config.toml
n_layer = 8
d_model = 128
n_experts = 16
experts_per_token = 1
d_expert = 96
d_shared_expert = 128
activation = "geglu"
moe_layers = [0, 1, 2, 3, 4, 5, 6, 7]
router_score = "sigmoid"
normalize_top_k = false
routed_scale = 2.0
balance_loss = 0.000216
balance_bias = true
init_std_router = 0.0202
lr_router = 0.00185
n_head = 2
n_kv_head = 2
head_dim = 64
vocab_size = 8192
norm = "rmsnorm"
norm_place = "pre"
norm_eps = 1e-06
positions = "learned"
qk_norm = false
attn_scale = 0.125
tie_embeddings = false
parallel_block = false
init = "trunc"
init_std_qkv = 0.0442
init_std_o = 0.0
init_std_up = 0.0442
init_std_down = 0.0
optimizer = "adamw"
lr = 0.00314
beta1 = 0.9
beta2 = 0.95
weight_decay = 0.057
lr_head = 0.00918
grad_clip = 1.0
warmup_steps = 333
schedule = "wsd"
decay_fraction = 0.701
decay_shape = "sqrt"
final_lr_fraction = 0.1
batch_tokens = 65536
seq_len = 512
doc_mask = true
train_tokens = 486600000
steps = 7425
dataset = "wikipedia_en"
Below are experts of layer 4 (counted from 0) of a mixture-of-experts language model. Rows are named down (a neuron's output weights, with its number) and show model dimensions 0-127. Each number is 128 + 32 x the weight over its row's rms, rounded and kept within 0 to 255. Numbers have three digits each.
Before each expert's rows: "raises" lists some tokens whose logits its average output raises strongly, later layers aside. This comes from a sample of Wikipedia text that the model never trained on.

# expert 9
raises: "over", " Washington", "list"
down12:204105170104183095141090149078100169154136146137123205170129172162073108109187119101116095119154120131123148148095071187146099112109150170103126134137055128109146090102105140146100101123155070111191127199140163141094170089136117187165145135180091114143148116108085127129087142099125143099134101102134130150107130101111159159223125184107121142143065139097120101169155122101095107146110
down13:140140132115139105158117197135156058098144066146089114132058152105075156121174188121172130140093143174102129188130110137085146150118126157136069135162141155150171089154152146134136132082112087148093162077120069106145211094127091129170115145077170130112140103137146122120094176074100152100093086137085082148108157115120169101145133163126055144144156118156119137153061116121128164083171
down14:145168164096173124117168165127125104123107114104174112162182151162148167179188061146099126161120120131136149155129129078144122149092165153080147147197158122149065131185107141162166195135096130135102158126123158121133163099156085186134134139122165152124217161165070164144101128082147145118104108101094193147148118081125084159107140107147138104142169152136072120163131152089094184124070
down15:102182158137106135118149132088124189098142130171123112103160114133100127140118092190138137172080177118104139139190106152077133168107144125157092089144124145114203137165157143143125106130102141083143094155109092086139118110132132084085139138123099121087215218127176115084108184138143144136127101163183162102157163096169133100165100101075133177154106136078139134106154166132225140168112
down16:155159142037083113119118124112110068126128092144117111172082072099174157178146137102097128164147089111066136149133126082099153141101118186111137082134160173171118110166133139182122167108053109151114118164107071109125147129117136207091139149166108084165119159110118130075064138122168101154099144139093130147078116097048164118137132187122137170118130128141118124058074130142109111134140
down17:109120164153189116155077148142117126108156092092083146155144122165122121102079142102122061160179111159099054122079106070144108085087112098058139084083081137088112135114118143150142142075174118120091097100148168127122159106109057202138103124151121130125134073142140141135169190127082149100114126044173087163116100163095129142141152118172105119160125152130071152145174102158123116102111
down18:104096147118065152108146107099100111096161151147090155140173150177163163124103106129140206153100090112104128158174165191091159090089088111144148120092159126093084133100112132165098127136132115114168104126150066135126120146089092143161116166145109162154179094122127169162120142173202080097134166127177159067153091112132212127106138182158137092084083090077114119100107147158142128185167
down19:145069115158083130056136155071120078104121191145174122194133153110128135092136138077123165120101080097148068139167117166063100067155119100106129096102137123131192123182127140113143129106150103130125143138168069157149120157095114177125157129204153127113203098113203176089099132122176112091120141130131066129126173075127119143117125132129077103116130102100125156118116126178143076157130

# expert 11
raises: " (", "-", ","
down7:075089150169037090180149129128091093130155166073154116121117121153119112137133150096144154165170144099120119094165164124195138118202134068136114208124069162187163123129146118082166086183175100144154150122121094138170158093117148085106152114096136108132107056115088142131146126141098050127127098141107108158185146129148064164097100106127118136113185106113124122109113086141159137123147
down8:094047151135140097181119077099173142124140136199148076095123125149105146078136174101185150090131128154122154128137085134125171120162193117109103145120122159103137102154042126122099090128194197165180167124137170110113064077177096174144135141124091129112156097101103088110106081146091137142089111175101125105092090115178149160115141121123163146104146180165132074124088099148117132128154
down9:123137114112144144144088158119101116167136083100117163152093173247145143099071096170130170141083139173116089147174128104125135143063103138097088143062093141100125143160050139118103091124112165203100107136123116159092125155164121173120099090180109125123153199140126133135173126130154071123114135153104135119039134114143118136177114106137116067144109114138091138097128148091137115120202
down10:173128122116156103139141187179118194135119071124107167139109168151129157119138126166110143095137121115093192135112175118082149107133160185144162076115133103106085136124078098110172206172137137084112121150124120161166139195138112075158172112107119154163154081192109171091118171146212195107126112107125123164148130113192137127095108129095112140133124052151158130136131113151173166150074
down11:093082083173051134141091154086098073105166129056129142092086119125174149090077099132184088095125106080168159138164112114132123105154145068129100116129067114143150166177144104144103121147151134170135134144071083110101090159096106153083159157157166146099128122107121094142089151159134110153131099100084140103053141172156153188070116157096109156074136118151129077122159142133088105170152
down12:164104179156109131072050141101121129176092108083162141153092177130088093149132108117127131113172123094087144166068124140105075117125124145112132105119078126172095086158151164069089106119134086096197150173057128135089079112131107138142085141137136116115131168182062067137133148146121095114123225112144128059143122152153148133107149156122141124112146093132117128123151186126052126089134
down13:149166157085157081161135182153166145139166075155089124158132098107066124075130176119127135159111137144155143172152154120153150119166128128111158107114089102181135070125138147180135179114079111155075190069099114131122110084149171099127132125126078138122140024100158116078124141114165156083101180185132132103093145131167083107153123135171071104173146140089176125159113103087126100137086
down14:148160119147223166087114163116116075179146102124150095124109083122127157181143064119090047158091107102152119136047084127134208120109111145130113178150107086160087096151135123107140190134129160088113123154121171108110120158128148146153135130099119150078191120141131136131158158107167146140118148096168139156143156109133103066177096109124137112151190156175199152126149140187080145140125

# expert 6
raises: "art", "men", "ing", "ale", "ist", "fare"
down12:107078128127117116140170165110134142119141163144142152140108126145105160185092056094144160055065091094108168114127070124125090089083172171167136146117062173145132119165141131136120100145105141148130155147074127186181148079116175178143111122110117130190147152162119096108124176075126138113125181207127110136177077115155154159130194170111167096112108149128129076175122144109172132166143
down13:123080135096096091133130233106168168096130149170112164145130142085086116141195164096063143167088144116165147138117129136160147153117144152145126144115101099186147143163125123136126085086167103125097145077105149140149158095173164133144091135068102118114133149154150082117131118071174138174036108136169120093166155137110160082184153146148160113121139134156171182153110119136038159116107
down14:129087160162194166117119151158137112169113059111196108078143137065099119118136127122110110087139107121136171154055091081198146160136118089163153132147120123165156120141102115127183146129092121112128113089043158097079127123119129100179115135084148134115152123122136109142077123103164187151107162095107142106142130179111025085144176138128060127156181153141155152141146133111097116071142
down15:136157146090179166113129172058096129118126123210160119077142172123103108079130118168069167182097122115102073107132113066129157084056151112111132118128135159155172187176143084151172100136155124101153070151091112156098155128113137133115187124174132111155157173110152115112040151135199150161140076096104158129148150143090187072124141116137103123125152138109140138127141118143179148099130
down16:175140116120114092060122175146163141155199128139098120152089163078131152119113121085092156188169117100060132130086136106108136159142156144090110103159135175109149121162126081162159123148088128146184194128172119099102130098121126092096139152117087137119108053157119173170080119078147151089165093096082123107104147108133211162143094160069118158116124116108152105159150204118077123109160
down17:165112150160146140124134189162142158165169121116130184122138098129112132136204156232131101127119124171120077183066136107170155112102105108125142169109154136170116167169069085160188110161136081163161145138150147084124127128110128088145136166121062127154094091147129144116150109147149105099118072048105133078094127147147091117159084179187125120196144092107113174150144101161122147132127
down18:160133111116132182122081147080125098114131137079097136146115197101179157079127162121097107143106137165145194083113141100122119157187146095132113144161110139098096157141124165150149156129164109164160122127147083156039142135033075137193121150192151145133129116069129120144112087154181142120120146122147185110107111118123140120134132094117090065069067118106118189110173123161160152073141
down19:168182144071068149082149088090103110080119142085145164114148146125127108150071141082196198138106149153074122099158099140078064111129125104151078146113162145135172134155171107127134175142118106132129063148158072148136149157115114141191168141131141180186205106123150150144106128154113125057097147115180125117124133186127157170142103154143174105115129098119109156130182165118095168148118

# expert 4
raises: "\"", " (", "hip"
down7:130111164131057131144114140130172106163095165182178145130118120121190142129132130142116133139188142189099146177156128084126115110204094122122105182139124134157173083099184168128136085103177127092093142155121130131145148118162047114118124085121094082144120095158178150175101125124085124145114114095161107175187181130096101119108162115110131092063186119112106112093057082158105156179114
down8:115098191139086084138071105145114176132126112166169095117158149143076110151172135120151140107169132134134213124154121129136153102192155112103145105115102152158117094163140194085142141147170156177126162133108136076104115056158119170088121120109082065126117134092054090107116088129088093120109135173071155145097143106118132130071131127058141152125162175075109102120051113085137104124128
down9:171180094118067143092129110055055161110112151067107163179130143143157123141139076108143120153090111133062143160114108105130172103145111121086060154077103122131191138146098170132123100109122102177105113185155048105147141104135153119114154089113126141153104157103185168136153145108156124152127117153118169157085143105126197161105059129126105116163086150076121144106185171162110165147125
down10:127122150092207123104139161156137096163109053144078173130078147113118145140161152145101098144163154105090160146094099106091108159114106187185170134151102128115135148127096091170148136163171107111146140095165162133085152164110147073138199112112116127144190044159117175103148102147149215126102134125135114086115111199166183098122075123150149148168083099110127113127126127139190159124110
down11:104073106130064178120110119136166124154133043057063096107087160084156130070162109103181098152124075093165141170117090140150122111144098119139084139124145082124155111136116128105111101170178131173121133152086144109108148139167157176165130175113113096107057116146079091110123125136096179130136127093148188131120076171132123117103105171106145095121174136190096145136069078120074144154126
down12:139088140108158122159126096115139100102116137162031076123126155160120157118053112106091118095089154141083109096148087211126111138090140204103093129195117109104152140115109120158129096099135098098159078196125069168171082140119130143118144101152152118143120155169090104092138113145170110163141181157082100108127148068131119164153087141067128112142099121099077152164117181160158127081095
down13:153130129081171139116198125109150135146126092137116168201116158125115132127077169080138158180146165126150178147226129143134142094147080124101076080114128139151127137165158155147197124120076080140086160097095082116176122135126120156140135115104108095137154112111110055131138155169108155165048137140157119132145134159058145124137158167145171113162174183072121123161059124092108141110118
down14:181077148086209159098127158139161108123111088117107148126090149101152168158139126106085136157088094146088194155145140040149201151121139142162165146160133105162099172187192134103131137113116156122049164120126130160092131178182099115136152122110113171147141128140112172154106172148113104121129132064155166135171093153126107144187144105157136132148179145162126082145184109173130135146077

# expert 1
raises: "ign", "unda", "ur"
down44:134113127140141165115147116114107085140139107118088121132105181100109092127012156048130179131090103076141146113131169109098170117101088132144153162130112143130120121124069115211105148143125120117121169118169104147183104181056094107124114116148204187136073159111132092174126121177123109089109141144167155062135105117088128155139136131122137081113115135160111145103212175136129102088141
down45:085085136133124069090159107090051148096109140145147093117122114136134162131110093109151090125106159120133144132106050088127181097093126113111074092089140164184113128144194061122105115150107123184141127142130165175099141161124210107076171151059080086134092123130095167067096170131131084081157099126118104099102126125144152092087152098135068115155143141124138125129159074122168183140133
down46:164116175173161100134166101081135087167150186117133122133120150110132135134110143115155101106169162148114116128134130099152141163154091085095092089128087178179116096149152195129194075099103115154116129121116125104174087102153118127103053152075125088141135136118115109176086200091167130176095147139132125111099059114137174208145098112102157137059126174073114061108090122177133115114133
down47:117071117204145176181110104121102148109103138193137126163149143117162118118113086098115061127090128144113146115248123089080158163135094185178081123162092109153121186090185144139140177144128141066135116169104116133132099180121170157088122109122117150144138102139147188151132140146136156095103174071153113144103129140159104129164126122030131147109136121113171156150151139131092108159138
down48:125181132132121089120132148177120156149175150093116163144117128116170109148159158125122152108098084136148094114034139103124142177142186174091144136175176150160100143110138141065166123109118099172142096088082111081159089072185115136142079058119143091123147127108151142121151101177122159140103160151128067116173136117127133094149159123130232184093120164160158131119181158165104165180139
down49:161136085135074105101133118175143178050084144091173124127118127127116146119143117111139172187089139120140165125137175167101088158076058147156129124080120147070104154163093151149127146126097101126162095140097094138102101138127116104106168180153105164106108102115117123109163097116207108120174093130138085094121165145115044107193123093160084148127072129181082163132194161084133140162109
down50:182109108064177163167094163128132164165144116081132133098118109116169133108153180073071097130170224146140149130060121059156119164122160175151087155113135142110122106090135164136113100170093138095151105128112100062086127158148175091085137110082159118132125112108132092171142094143067144102156103156146115098140119111158106097129139118105103122056151124132120128108146090114075124035157
down51:162220163153044118127109135139093139166148133116113148106141171150188149040105209121182101072143103143156107194188114140105151126090116101157201111145161169171113156147155123086145136144149110113141106130115145097194117150165114139126161099148132093136174120162171195105127100166088133144145141126128142138102112128130084152123161128079128163147137122092108155137102171179093090122087